From a checkpoint of a small mixture-of-experts model trained on Wikipedia.
Size: width 96, vocabulary 2048, 24.7M parameters.
Training: a variant of SOAP for the experts, 385M tokens, 5878 steps.
Below are experts of layer 2 (counted from 0) of a mixture-of-experts language model. Rows are named router (the router's row for the expert), up (a neuron's input weights, with its number) and show model dimensions 0-95. Each number is 128 + 32 x the weight over its row's rms, rounded and kept within 0 to 255. Numbers have three digits each.
Before each expert's rows: "mostly gets" lists some tokens that are sent to it at least half of the time. This comes from a sample of Wikipedia text that the model never trained on.

# expert 23
mostly gets: "em", " trans", " continu", " App", "rop", " imp"
router:132105074157142142126046155157122141140174144136132134114114057162094097083152096110138177099114134154090112166174164157176084164122140108180089134140165127116114118086122173092096094129109113139164154104099125109133173057105121185194120127099175123108090105149048178086134105104159132124
up0:128149154135182147180125099129113134069133141117091114112064109123097151105147142078044122201105192116142153085198183095125132117134132138126101110129129142114111130154100164199126175139103106101131199055141142150176107094136113103107141156134124157069133136094109114169071163122136100094
up1:101103104091141116154141155116163103112140116174132076123123096146140089139140186182108113056123108165082101115111117151038127193116142138129133143145104076082129130049175096144097133163096128110184155156121149150096178155146155142130138117121146129122165068036128110113187167116105124091
up2:133087116162121223124134125153121142164100146112181111160128182120106164090136138185124165140118156180146137123170136115127142167122127143160107178137181109111130125168124168049132035135172131134195146175148106106143099085101168059134121121109087120160164166127095146158154168125121132181
up3:201123120203135134180080143113129123112114215085125123118123104132165095122088151108147142107148127133129186088118117122144089127145151115108122061170069108068173150082143111159137100068056161128120171130126113144165180134120152127175115132146139123114144139087059129122097072091114077149
up4:173107154162123039182105123092119146123127114140134143071145147094133164120119104125115090096175131112107161149166099133128118113120138133159113174124144128101124160125079170191087158135170142094110082148117182098133078067130088168141098067118176165131127129093171056117110119083158149212
up5:103112138177167127153138106135092071132123077122128122151101202128110183126103148107140109083088100180157082147129126137162223188090131107100147132128109132189120107127147111190145180173134114184148127109114166130117167152136129141087216130092097076177138129178116121092098110115120120155
up6:136123090186141140158073064093147167120136119093147086171110126189049132144137214106119154099129155162155107147146154127170137091160090111188144124112139194093125132175080137117064131102098086089146144091120111081148107142177131145148100161152137131121132127129065083072119109166129127112
up7:185123196112108084134131135133200192128127141080103140095114115132092133042174122146185186170101126129149126132124132138138125117162156107126141120108129128094135109135092121152172136134155130125128072179123139081118136070093095039164131127128130068128082132103195143131097099121142046129
up8:143137043134165115077138144146109097219109127137100144153096189143113150094149130129114081115081180170142161122111194197172129120116105129122125110144140064135113062167069134154109114141163080134147126100165140122110195074119078116128103067121121134114104125128189148157151128156118144129
up9:136155159132113183110139136160212128126123119101145120110085087118121046130171121106134106121144127072143123124126153088102142132051027115205110107141109129134144084127131189158145152144152140129149083117125084118139156174096106216076119149079161134090123145141117154113151152097129083126
up10:119105025137131153035083118155080157180111135133131107096121094195152139141127155143089135079161107095148101182129124162136123082168157125124134156066151202044131141138199130130092141134148118128102170148098118097079126131104169131090115112130137146092121105138133140110135177144138132166
up11:088189121101133081101168125108129052131166153090116145132079121149086128091115139143086087148130129151173083121180144174125121109180098126102079099125165128154127082151115128156126101128085116082035120171054129083147154101190155127189160128124111103149188103144152144127138138142175137114
up12:092095087113080150122117177149141115172096113120174141090129160126071133131154176126082141146146176100149170090130168128125105110104101083127107109137128079158122143129170164116160142104063048160090122111059105118125169129128117123160114183154092197099091163150120127054160130095199141109
up13:093094152109093134106081096174180166140139163146171133139068158120135126134137123109099130182160145140161065126169121099118115146077125207123158143077076120125139133141121128180072117129127083187165114179134153149110084113132101122206175093149130144132069134166088187127115187110124094106
up14:129087137135102107149127067213114153133142138124112162085147173085143095116121111138131135129073160050129132076094120196133074096089079154188111101117088138127118084169165186122111096146078163186142161129117134144199100168144133126144149121103166126164193112103116137109148150089139125153
up15:060107128125123103075127173192127124141131129166112096157154134125107160106109140113135079141129107143113065028149114115181102185112139101172125099089099123209132131113088126173093114080122126040165144145154132158191124093124176117110129127107130178121113142145096122162141123128089130193
up16:116103125094161106120161138148121140097017098118051134113159129150085124107132145128052149136111120109079162168132125159139140137127134186127189166125112089132137154152104142131161151186071094062146162106152116109143112130129169127127181120082113175142147206176144166128127088085142164156
up17:130115096122134196103063138064153088113157125121134089105112176113127156119086169144087157127178140091126132128051137057130117137148109120084136146153155133192085095158057111096141132099131205125130227128136161166115077133152108130085151126128113152081112147119123110122165138084116147109
up18:141100145172175127094170129177152130136127217084102082099076072075159100106063072116192142147134126180049081153147152107125158132138127134131105123121153134156111099122132140129112118132102172152120111095116104121130107188163150111131141085180136194071126121112080178134149082108147128119
up19:161060164128149118143157144123121160148126140138171106129145081109125179101130182173110101132220129150068231222127050119090095107122116112119108123140126114092135176085179132079094117109133115126153121135113145145106141144128107144077113094137154104162147101137094162118122096114082166154
up20:031125135143165099094177162164163149103181102143142098151096122082128130129085136202136156132157119071118126098117128104170130154132114104193150106168065112115124111128133149147131084115175077138114132130134030120143057168093151197099122112147180138136090096119151138116132155160138134132
up21:181102072123139102155166140141146127133167079155134143206145113212174117144121112115122124117078140155080115146131129138089123126075057144120101097175180088111153147139111103174065120198064076125116137103183127130121108131094181148113113090099169129116128181139126101122173122112132134180
up22:210074133127204108119125123161116168145082161096062141158125119166118220099147103109143120151136110134132140109076160089109134145130122128203130090133140114128079119148151120067147138148074142148150169185088120136103135118123113129147136180081085135176127177143120122122083126206109144093
up23:115089127132164110107142175132071155075111176132058142144095127138152137045130099187086161124105195147124125144129154108118091159105069084139124098207114096115125136118108058110158101162124112186092115150169118088142132130138137078138134150108184152164128133138126143106129117156210099084
up24:098183081157119140130034156091150167135120118147117152174174208128117124094123179126179111158122113164152151142158119125115149113118113100128127136145139120110131141087112134125135126176133122135154160125169113172105138038151127147126148045077116068089153131233102120100141076127119142108
up25:090130159092074104069104075143148096095159109166096134131150113107138200154139115162134045148109121074177149139113167125129069101083059070155131154130140143131149110112117128142176134132126057094163145098170155125212118159155154097150105132121177110120107173112142137181136109136119171130
up26:174098127200125153136178144128074133114151113146148129055135034133148156150093159129137093103112142066151151131076107136152093113117095140161172052128141078121172124134122107097125145100119124070165092147109066130180111152098152114124137137168125130104125105149115140195083117188129190135
up27:141150125162097132176128125100160113078172112124100091169153109144123134159160159116160133117124126104098137133155125146192033074204173069105089147121098108088130146099096147077147137166114133147078152200097157178075164152150138170172133128120145129175069155122126153118126115087115083102
up28:127097139163116168097117136134118124091133135102114063148126136209064139160111117167095167129114132178103123099131198148228077058121226110125114152091154135128103135116110112118102148121126117120193125199120122068122135117127117162091074131090154098130100107122124145124125084155129148155
up29:145107127131132123067121192124124124126073109137116163111133120079127130093120135118131066121030112151134121110255086145126108129120106129127104145168121163114166135088031067128125144156128120111144134157171149084128110130101124141145099106168137146093117148153164139165125133128186178137
up30:140145161138144142132112142146126101137155132116144135081107072133147014113121144156161138166124133144128104089113127139124233071112139133149129133096079152091106177117132112060116129134125155122127148112178165101044155082092093129134106041128191165092163132140148136131116111164110125170
up31:084157157131127125129125112131096124158134118125112110140106109133122141164127165119085100058161151131153148082146119103123143116145161099145128152114125124117229187104085121135134152140179129072101127062139134115217092107134165126194128146106034118132153094105220119119148068123132129078
up32:060125135148128076102153116126163098147149092154166085111066140123106113146116132074164162129161077097051125118113113090101128141130183155070130125150077178197127116116110136121133147130138118190065139141178120194167147090092075173115114123112128121162165079098132145128159104119137195133
up33:107167129154152112130118134136128126151151128090107166168130143097152039143129135115156144110130195166129127149057144191127162115103125091125131142138134132125148125140091120132163133113103105086108154163140072083152036077110170142182116158154126051127087130199128126137023152132140128152
up34:106074153102096122133125102133154183139164155080127061086129119108111123150149200058096163183130155124076132111125139093130116125134124152125113174117127102130140191107102128129121089144127144070165134126228182155123113154091128155115121146081174129129157188030120112117134149127137121081
up35:087127131131153104067077114095072125159060109162085125114118141066120133145133105109157245114086139073159132142083131070172128164115150133115151172078142105119150100151209128102127106129128131137153091123128125138141156154121128180171095090120149124164129133120125111214169109159145153123
up36:139156049107132141143174146104126123162138134127077066121098101111135142133149132161130078123153122178128160125158148181129069135122184153153087121129193128165139107142202114156109133154111063110071118101152115163145123055165131159058114133081120124175061161145091127106130130089174099161
up37:109203119135102140132156186140192105116140128098136118102128157133160136119116124117148121128145131135175111090125105084104122169134159123108161089125071092160149154135109230100138115142088134147106183104129019181110136063129146173094102137092094137181138108093149126086080124129142066107
up38:143124130126239102147104146084024123164160156109109126167149116157129153129110099113173147122116145110110161158098134169073132170124133131130106071159071135072129139094102106124082087101138186165120044117129135115140179126128104131144134137202114142108116155149170133098118184106092120127
up39:151146063147125127074178133134180160099130136144145162152114112072140091092130116177101075105190164132129094121053138168141128053135123132128123131061100105131140117126190143119075116171117133065175059153104150141108085099137147127110138134137130219130073104106119141094128119131130150167
up40:151067058096112163109099143111148151127110212159131175123116102098179125172091156119077153129121123146144099156182127123115189165121118131140155159191131132144147046130055151098138132133092083160163159092125051114161143084124143129126120119147117100124137128070095126167154094119088179124
up41:129073118129161099152117044121104098090125090137089174130117122148178094110189143155107121128173126051117185200111138125190151163101139162195120126144128176153128158127128095046122127102122141173123170117140131142116176154105170152114132129132137139126065062060126101129129121112121124094
up42:107147124118085112115157134128122124199145104132193144188135076137096132143079127139102122077116128117117185081116113106127081149176128087182118130118172132130137087067100097128229093142155161107079102109101139129165134125176128079104079145146121087112119181143154134111128169132222141126
up43:143044159053095151151047135138179139121177110117149179154212151090135113103153152098079140172183113114069117106160135136115117115121129123167101108122166080081104134084211130130131109148127172127077145114151145143075126144151169096149190082127130131127144139097135142163116127132133144124
up44:138151097226147106151044171121122137106113085177050168111092088129124097097196171122100119142104130117135110199174095053142127105111113159118083135115130071097156113117118144130147138130176128105130128137159137086153174187132123156139125137172144089130114059112143119114133117125085100147
up45:118103106122156117138173140126132092135212116081100066106133126051108100136123134126143122133125148116136141158130113137131121090164142134133122142104091094125149073198051176049199068148163124152091118080133048087123148139124134125149150126172154162154119113202146079144128127129089135114

# expert 15
mostly gets: " do", " Go", " Jo", " Lo", " win", " lo"
router:090126111098099175154112125201081143118133115130127195125120108187127142101111116122141160092127087173102098144165184139152094161185154158185106100190179160110137116105125151086118106114158099104132160133117158092155133122119040210150099115107130154049112104138099127103085081116113109117
up0:103151163088139184096117175122123116094134115111139114118140135229131184153156066114118128084160120098204128135149098092162100112096113143132125122116126167116159162123139110091171077096172175088141138069091135137082171156134080134115125139134052132069202153145136085126111103153151142145
up1:139122118143155148170125169102139161127078109070103128124166124127139128074139148114126185101063131131198178185132088142113108137117166105091070084094089098114118083117107135116124138184081114103138154124165142099088155125205099204182111140166131091120138099130134093122066142192085136134
up2:133168135067140076152129135136150154104118142173181123143175129132116133106109194082134110125120153111104030107124100137059119130124136126175122143113116122153111145137202128168201066135124153133129201084121104124158178131160087101116156063057127139102109105124167119119154134078135083118
up3:171152076097110129129109077137147180107057152139089094096074152138102125140119101136148134123069140135166083122121129120136108145145112137140167129181140074156113099164100154094194126116235109107176122105153113070098130127140133163151150109133108126128150079119144100087186157192052151113
up4:145108135134103097129135159166119255120053090104128187142120079205129116065118126110142145090175119130150100117153172138095121123161130130097130134127105144135092126141188128148131097099156127127112134140082104114130136133125085125139160111087140144106141101098110106118023091140103124183
up5:133129125125100103149097138157156206116143126123125128144115170159159148117140101140135150168132129091252097126061127128155118160129172123082168190131138130131191168129146133127164146142136167132199124136038068098146125137144133136158087213078124127087089129132118148132131130163144151119
up6:094207186074115131135132102162104176111134130158137126128130148117062083135117066144145115144157155132159135117129082129188129164174127123125127134084100128106115140135138166085127137124095138187127120127211118208117121116117158157148094091066126100111139141057148109056126088088111185161
up7:135159130113106141039189126113144092176145112127127093121109147130147071129156164139215128213129167120072142085165142123176120187121151142139090103136136116138129123105117166172135134149164127123118052171177165132157156149087100158165112136125142133112091120123144193101069142127069154111
up8:128128099166128128128122201128128128128128087003128128128128128128128128128128151128207128128059132128128128128128128092174128181147154128128128128128137128099128087128128154026128012095127128112121128128079128128128128128124152120151109128128247128128128128137128128128128128128040128128
up9:128197135130126154135165077132115136119096095111122169151087085155160121171176118076132108049143099137096120121115080141147096113089177203121107138136102150119133087128104142107114160178108098029124113123128080149185180086123114124128084057144102110123123123139171094187083134148129156138
up10:115126122140176103184129142145085139155156107127075089105130171102142121114141131110088153117130121184150063116110190166099147144129155125117211143201131154173142126121125134124100117093129147122112130109099116105127122106135034162096141118186102205120119165182196105125203091150122095156
up11:124094133100135108149065101192128225132121154177103087149129141123112120071052141093071143149106137125079103137121137165108139125133131095135161205168162102147181127122136132075127148113165106135110174157124167106053070098159127105145157205123129161140120151194120132117111136122137139130
up12:144103116145132124134157093120133203098137224186102129123186138059106136148118031144149122066095150112113141106178119135137079111163124073188062201136175129130102127164150143137111100126161119128145081150135147153107153069139125121138129116071139131110101116158103118084109126119141106150
up13:142108129149105127120086135091122056112173170241183147152120130091121093157128122159088114078078109138190094121130121162166143149141128142146155170119163141131181171088122097164127102105148058135154162137103140143139178132132128091106187151092127115128131080145099173114130092207143096110
up14:119109076128134106152147148132109091132054168123135097105127133132158134111113111139147133169069116147121128112160139067128117039133128078117114162169108196153074110167158110142129131148172047103158091127121159075209122140162135047114135126122122123087140164112127129195153124096116146065
up15:138134115041130107180144119128138133114168110058062112108171120119150128135133111177137128120131150134204093125140165131073214084122090137129077097064108129151126109080052112167128131205084165128129133125119136168127131119085140178129075120137100107147145075132130124140148158128096168124
up16:141126112125156091104146118187179136148126082139133107152105131137116173123119111124095148125117073199102119087150207127125148120123105097107087098124157156152151111103110137130061108150223199159164146125124173054123129135105182069140143116139157103117095119089140130050122168142162150079
up17:144117129118120093138142138143121093150112118096172130077112126191173132105127121114131141148179143134078134147142120131198138187164141133202131152112139057119130098091195147119112147163084076128122102138159158052091145127118123140181099121159152150125199107115114116235108155158086165153
up18:087164119134056172135127106156142158147092167129140149125116130091114120163201066125150108156136108134105093141124105099170097107100111124177129124168186123128142088143122129125186141120183025125086181162115193135064112132190123170104132079130090127131090180132163074117134111126141131129
up19:130214078142126130136109103119142126172106128126214127118114090133121143220118064120137124121099133151122126114124116135187116168113081139131206132120177166102100134142137145123156115135038104127133139098162110127096106179169128174145125115109161141094133119108134116115101099049157159049
up20:115163113124133152041109090086115128108121153133128122128168114079112109171128112134141149100109148099131147152128103079148122116151127166079145063156143116090129126209147140135085151146203119138185115123197124114125148079204132090143094070128114154107152126136081118127130147153115243121
up21:120102159115120131113104118065104058153165174090157120110105131137091100122165102127159128116127130091174122108128144094129109091242121142163150112116129146112144147120127118129109073148244105126228176127135128140132170143050113153103090130102177123139127110160126119095123081128115119126
up22:126093158132127127118165189144139115137121133105148106114134134093129086126103137079139143196133109092130095121122148152061161115011109081129131100086098104121136147084129116159123134135167152043112182126101122119140093114116156195071122097150087155184119126109150090106146140152141211179
up23:125107125099200117121152107174162203123108143117127193148083078065099022111121128136129093132110086205102140144134109110103093115139089070137139135130147130128047114136129111110148116092209119154121149128205138102128138088179144143129154112135179099121114132149126098144114112133148129154
up24:086061134129134120139174135176090137088143121074108181154136141095195150124068124127125151089180041129135143102112114208109080135171154131133057111175172138109119095085092122102091125149136114117082128195120145129138122122142122193146123076149162158094110128153129119132087109128116128183
up25:171147117125079127127148129113139117159134084122090167099206114166114136138084175146187172104084170146105172113178125149121124105120150148030116061198131144150116120132077108145128182127163138130077217086091108105134123127146119127129102106138136134128074129110119174166095169113128120080
up26:130140210161110169131153123131119218120126151056130159109058122125128110195164099168118134095103159155061092140134119112171117091128151158129120112101121145089128115113079108135111133120146116153082132158130133111089157115136053087180126120194129127174127101158224117155109092143144115147
up27:128087128128128101180128136128121128116128128114128128128128091128128177078128035090128128128128128128122128128128093128128110128099128128128128128139128128128111088079128155128128122128128021084219128138055128100197128127128127163135128079128156161086128147086128215135165000124128157128
up28:109137120171172054197081138099163128070148081111158125131167112135131125122140127161160166080135100140158121102135118134154085081139172113198184129155152122127139125167138102057182136118117135149138130102106143046073119103147084183128102161156133124123162177106104084181109086118083108138
up29:054125049143111159155146130127138122134086184117113090152138081187147107135123126116141055144131095142101108087157144122085139063201158133119163140093131132142127146136147188098152111128117083124078110182146178124094122146133131127126098150166111145120127189241134146109075116130159108128
up30:143101135106151171205070150115110163129085119139152138141178131183151132117131067132087139118140100157121098139079174151081100116193127097179133114129113109143171144131105119140104117133094093167085124094160159123182129105130164140122101086092125139111092133194127040057164116114052118107
up31:135122156055112111140120101138088145162121105126059138134133117121139082144086142116138226143122157214070145143130114131140123161159122122092115139119167082200129156067094118130099102105109057127143173137106140089142104189138088189141087131142158146098156123120104084112110113189121083150
up32:134119135078086174187127156075168142083127120104134145110091132043133099089101129113122112119037137128114126099138063130113154089123128116113056145098128155171136108138116120103130139126104116087112100179103147101120156118141079132050155145039123138057128167106129106137075111136171099143
up33:131107183136123132141117118169168141125182128147157081125125182122108097065072093109082178112119131128126124124091103111126183128111204082098132193119062135166134106129146129118128191129181059139123149160140182107053141125150141076155126119131124135062170164096106130128100154142153073141
up34:145123124149145146158185071128175128077105151109119131136007157145137144141204110123126102134098146146146144165120138066168046092112104126114161148132147125170133172194167110131107157134123150136084106204135124070095096156170120144140121131098122133152097105144082138084172130132124170137
up35:077115131118131159178123138171123121129107206125131127097129134137118137116099120187133139124121130150111125158127093133064116124188119108127150126090039180100146132099146127189131068159072112119119154123059123141128127124158133137134104113191152033041152151092110134143183128151067124138
up36:092116137130067167142134162216167118149119124157133215176090081221084144165090121127137142090142104115123175148152145103111065119131146124142083149197201162129128108174099143125114139113194139101113122128116119151139086128139183170145163134102107138136116136093109124130109118123144135062
up37:096173150126154127137118093159095054121121109157132137108121141110143175120129092187158165173117126128099061157149130121112068153197116176136121121093166088149137132136163138207124119093157094105135074064148159119151126138172104127148102153108145144097162082050101144109120103049107181117
up38:114060126113125117174203122161105128148139148122067149157142180116134092103038122150116164113142131130137129159142122140135200129128154098123148156153136149112100115062162102127134113135110118155153146128128174190098186052156133115194125088145132122182114069162054143124127110178117107170
up39:079096144128122177119138126155099166105118160145126212115157120117095154157088144131151124107127136142137113165159235133121122049114137129167109076125110169078132129177096136103158141082130093084087122121065110142121066095029118143151116130076104087085137134115101097146128094129129133121
up40:113131061136127128129128134128128118128116084043132161104145111123161143132123114128231240129094143121145129135153130126146132148148147129144100136171134140102141125066193170027146128125128075119153130116066128155138106122108128135101115151090236129106122151095146128162144128114106125112
up41:119204131069124159159197115049103097166122115175128136141140170147116170051150133112132147126108111128108133118094139153140099116141070111128140130125099134113071131139153135066186129141170127105173132134054142165148116132139068206121196138131130109121118147148140158095080126114108059154
up42:120141107091103087159124124072125057143136154153115070134124091126179210116109078142160123124134132098116180191145121133121150194106130134123158123126127161167154131130053064110127082095084113151129117125192122079113104097126136110071127041148146151138184130144153161166136093144114158102
up43:152161117126153144112125122144129123108084114107131143076167154101149077134145130153129126110174147137150119210170158091086059119172128176110182062084123121110127096146146082147111116146219130124120133127143207077130156102117144099109116134115136100124104097133123103164217173072118070144
up44:064147121122119190116170156092133066133147081160074126138112145134107124126129143161101182122084146116123139151107134146121215151115135089129128086170132065153011141152122112197108134121090093094131106083095119143099134109114131171133139101133107151167099156121140123108091070110141129055
up45:132124109097143126112146125197147129108121124086165194094116147100160118085115120162173120177137123138117112127149106121073137199175104131118125124097137173127162070147124109087058126154130186113103125111163118088133155176143099091160131063099120118017084133135096192089173110125157135130

# expert 163
mostly gets: "op", " co", " so", " Com", " up", " pro"
router:082141136143131133123110133151119115115143132097163143105105077179102101099128109079160175133121140125104125196157123157131102131144114154158096135153159116061144132124125154086089129109148087114136162143046151115206195096150097112145095075098129177046038156141089113088133081098161116132
up0:122180161255160100175079184129130171091125113137138153137066161166086071127096128074142135101105104148151108186122146128131168136134109151108110142124114136109112091087081138199116146067113130157150149132136147189126139150136130131152091132071117132091126123103116090094119128199119113119
up1:139131134091101130147099107154237139127129122113189159128150122144053108104124146104117133152057123210125142093130142142135182109142214139135150178129091168129138120085144136140111152202151174123126057137123126128094115103115132130121147192103099154131151045108111148135108125112114082112
up2:102133135160193113177116136145136156152167145064000112071124150106155060127118025113125123128128123160132132123137127122133129099083155117108121147140185127132108111144124096131136159130187129086079100155125148181146107102142093122126186135140094126208132126116161142103140112103091115165
up3:135068136120129118153099110077077149155073163211095124076052094134128152129158140128090225141110121132077138147181156108135129125084165171145121128125096122105115204114128119168130145121060114092099129132125144136149090116119127102172189159144136159143176157170116124118127124138113138054
up4:156106181137137210114112129138119133112180126144113155100106097101170114115173107098115122168110111145154140117170127130075046107134139153138129137104082132135133085138129198157124143137158210151088093114104139136105123132184068125112087182175125136145128179138211092128174075112151110070
up5:063096148212183088124156150132126067151170128132115165128082097139111108117097126145115066131119065138133120134077162106107086110104087159159112160138150090134162173117094089049127163091124173155149129122148127146141111113088145184105093128213116136117156145124160093169169084146163123143
up6:065130124135128124151130165113133107130137093102161108205114138150111124125188092174201098133125154100190144058128125127189098091108116205127132140121135148125092144125140173150113135123128105125118108029154125158179124126090157072101129173134129185168118174150109178077102129117082151114
up7:121098131168079163133200133127145100125120130149107192205154118074143113249162077138098133135125135129148128125116125127167114159136125177134120109128126146174125132110109102151126087119156137113145075117126153143150079115101144082123057140107165051109152084087128092109115104114212101115
up8:167154123121135108173160119129160127065109095126122091142141095167117127064116117111124127111218151136146119123134108120124215187127111136067149128143131165158151102130107144159122089122099127122165122091121132131127140084113185160194081084143112125135004077119116148108144158085148077136
up9:130139096127132129130127125121139155164063183126086118173124136179167160168135128140144129124129076143152121149133097155126127101120176053139134148147106129087163109168129106175141138126126071127175106044096078161096148118138120110132119085115186158138139077124245184079129094150136127075
up10:128182170185214119127059135133117104127184126096118182135131118130166153113111136153186150090128084142126119132113106141130147131112140129114104197056084164145128129136081056065160128145149129200173129088108134120149072162102154145118109147088144128123153146140100071142157077131129073130
up11:097125175099161107139115155128115134094136066132166089096117132096120139137130176148141141128136139119129144146093121144204033142124123082054163118061104166099127167132138123076146099127130148169040154126150043139119148137157101130181129140126199128156202140119106116140097104120119154104
up12:112118137110169152182199122088144101114137098113140127123127060133119126160150086076130141157128117057126162128107163149134050093171112121159151123143141161124117120140136177158141057126115127122035138099135165106182097125121135041097103110128129103105071121188114163171117108127167182116
up13:155130116134124132130160147167187121193134119127130152128117153153193061128121214147141139140181151093140131138110122120095128085141121146142044118138079160097163149139148124149047139121153120085112114123113127059107070121126135177141061122028146129108127185121088115149123155125090112128
up14:068150167159131123171158172127157104176143143130145095144163069116121160105148088140106121128115120119077097109103130068129160116144130147123126132111197162167156108159130142085149142116152072127108122117133242125119113128127033116135120197053158111113098119073143090112114132176147112162
up15:142110077135099134134161125158124158141135110173192123156106176125126147211102124107133120115083125139084140114160124107112179143081174149150135172185099141168110090141136188190101125136118072127106131121128109100149171100046057147163120159139133110100083119089178107150107159138045158132
up16:137120108122136082206164180142103181171154141128121090127110116089136142089137115138164092114176151048133131081108118147141100137124123113149142218091206093088108105142121127087156128127091096156183075126119116080098140088150122174125175077101152150106132135131134109077183145139155146076
up17:125147091116115160100094122135133151190078213138138124128100129146102127142112117121188145058158128152096110099197127112125110141038121174094109166125137070176130071145137139133119141073126179104084142183087129128153153146200143058083131126085133106110105134120140102121117144162075127131
up18:237123161102113165110161083100133120185135123154133131145204134134125090063153087101084130084043099124132132127177235153123167109096113128122115140137133104134124121148192133123153108131142138124118118136156158130123111142108172151139122127060106135100175118103158119131145114113194125076
up19:169145101090131130107105132115143128135130133088014222111123140091120085088140127111138123191169118171061148182125139149115135150180125111187137164133127125152150134155124107147115134125143092091053132165119115133102114163165159059116114036137124138133085131117113127141085134098155153097
up20:131114166102113127144174152072183137083145136121169125124216121121065122160140113127127124121107131078103136090169128075117128250167133146117110104135067126126126106114184211179109132137171164147138145144128073132190131085140122150104179107084119113125136158153168109135138145126105129129
up21:141144128082083146141132081118136147152085127106073067143078147156129147110093084172147110140100095125143180138195123095136120129134154141053138158123119146129127084124121104099096125127214203135146166132142129073053160118123092158063137138112119105069128118150194086176126122174123134126
up22:130214142111118122148138213148134148181135093109145127177130131143131099098156176168130130108118085103107099117136077120108121148092145124132131129212197111088161171130110127167147163096136095124137064117074104098130112097092130144140180084130135138141181112140122125115148115135076097236
up23:128088153132149131170131134166134141176140123175108139157139158115104131130148119117133194103149132136093133136120133121222125132175125062044110168168125129163129085139141175078048176056122127152134111153177144091184090106163123133122146089132124081087122117108067119148055124106126148135
up24:122158094055096120130121158136139133107108158163102203158139112142088110121147107112121134131120116134144167060111120141150051161160070147093158130134143142131134160159161111176130135168116139123122148138123059076126117117141125120100087215023098133132106186196129133100131127195153126138
up25:114123132124180140109209147107115157142118154119126189107127165137160134132162100044122064128149118089196130132111103112088126159150130196094138144148165106123125139155092095051078133117107086077099137107090171210163095152125134127125112136113111123095158113134068101180121116126139176179
up26:200144095061071153132160141157123118185115106126126136117122175128129152077125088095072155146074103130119043138113163146118158133133135153109111152186127100122119138139134118126117106127055171144122143101172142177149139045129109125087132128157119181106119162129205116128133128073052100150
up27:140148049133132141129149087089159128103209123128144159144103132149211120095042171097166133088134133143148091183176082124150099146162116195140125106114090130129100177102125152129122123203084153153134111112100140132136167141128184150132130138203060131098142150117112107135119115091130087118
up28:116154076136114127043139167105057130126203084123114144099160143141161113123122092149139131150134168111131133147144151133117145133080042151108158090205125116092109139179171176126143181158161115111114082107135136117104101157156142173125096149159112091117173154133058150083168116186134130086
up29:163145020145108129115109133136116100176141083139128123152138114126150140129147128109204133142121133128091100072111134124123099116138173099180103122135109157153125162113105165128103185105148097132050088072047133125097107123246123126126119136150173148109117148099141131111163132114144130047
up30:135108116137128069089120079104157149072108126103168117151151128132092163088132139084081155151108157176168161134135126131109107163121131132148124163209125213090170132102151135124019140142114125094116129120113129155180129074119115130103107135060157158090142201116120144124121155108192117173
up31:134156146090112135058130163135145072132143064112157112171165128095121104129107139153135149134118134123116149133055176080086140071127163071171075155113114136116137169097132103129106146089130070141201111142106233105127181117129134124117093128146190126095131095134109127138096126176131200135
up32:134131182128059096107090096145175137069142106129171195134160148110103081141140134104133040135157108206153169114092155121120212100082156099218134086130096166168078118158142151111138114134138117139153140166105135101083090153129174117133168096076133134132124112121126113125128131143137129089
up33:143152198146116152133139092132122146134121192116042135170157121074134139129172114122039126072123130122098120081116125112167074066097105147166121108129125119131117109142070128123175144144123173066146156160161060203126122141106121113168114123073120143165154132197160113133129170117147141108
up34:118130130160152106081082181127142118112142114201122126131129093142092121165148137117057089185169083182147074067154140154164147145090136078119116136137158056128099125103166121124112154092121103061135215137125171134084152114128149172110176106124156140098121123175150107135101141060100136163
up35:126211130119130149100068108129063116105140093129080128103151089140137100112117155175163154121130140126129135140206136130132081130113112147152122151124098045126107121240148173090134133092052118122176130141113138149185114129136136138157145124132132208066117127157133108150116080112180122143
up36:134116120112149074145114224201135206126131127126103139144119126088149111088108099182152129181137127096102128151081138139102108099137087160127185167087136123104126126096144127202129040118191160120136134111144156154119116154161143151066125144128136034110130104130149122153114149133126187146
up37:169107113195122137133080098071119118165179123122134167120117129136163187091134250128071111111117133137124104110111127110123179170137111112102158186111128111125145126213125128122135148152176122127101155193137103153146085072128141122123136097079123098079105181124133153112080152088107079130
up38:127164110170130176105178191134136085130107123063123118162103146131189109137204179118131129084111074107123172123133124128150137173150122045095158124102145077163127074112129081155136075138180158139105145143127104132094131155232138149118159152116137138125118116111106127092117121070066120140
up39:176121135064122099211118118133142103100141138134132125113112123120146099128152147144113104125152129125166151115138053152069126153061086132130147149106191129125086089078124114094136170169172150130145080036155127181166123125116122128089117128173148092130122152089204116127171160060082155143
up40:095127103111148130130130135147090161085143106150138113125077113142173139093139116180133064155124151127138109095195127099138139159109099158133106120152160131139186111168133115068137157042021116107115083145137082129121142189160123128129165157131127099089229207121128143160149137117129147122
up41:114114082204116191126129135112149136108154144160125130098099196136105186166152136101139095092115117090126141081088151144139130090140169071139127070135134130110113105117133113050045161115101140123109138196075178116124220124118225121100123107132100132116150117126160119153134142114123142120
up42:111124198136158141097168118178101114124132125156120113116122097164125130078121136155095121132107072212105064151165148116130160171093120148115126127147121103186145130104156197134101138185111080170146143136090106119165124157101086137125137089131103064168132120069047142138176170161166154073
up43:126129114157113128122193169132148076134134114136128039126140118133050128147123147109199164056111113131086130146135162106098072107113114128138090122066115158150126137139133121154094132135122139090137120127126117126131154171189103158103129010241126168126106132133119150118127094116142114151
up44:077148165127163129127174100136025138136134126142135153167136129128104134126121114102108133177120151130099125077178082155154059180125123094115149118135194118137169136065130156137131134089127115149168143129098150046039107149099124164106207136141130123064093128091084128115106145164132128102
up45:113158088116144099126128141104245141109122102195131094134166107161130135122038127101183135123079118171190132118211151100136137155174082154132110153144111073098134185093119122130061097130137099149087133127166116094150117122116132126134098107167159110196141134156114143128128079137138105119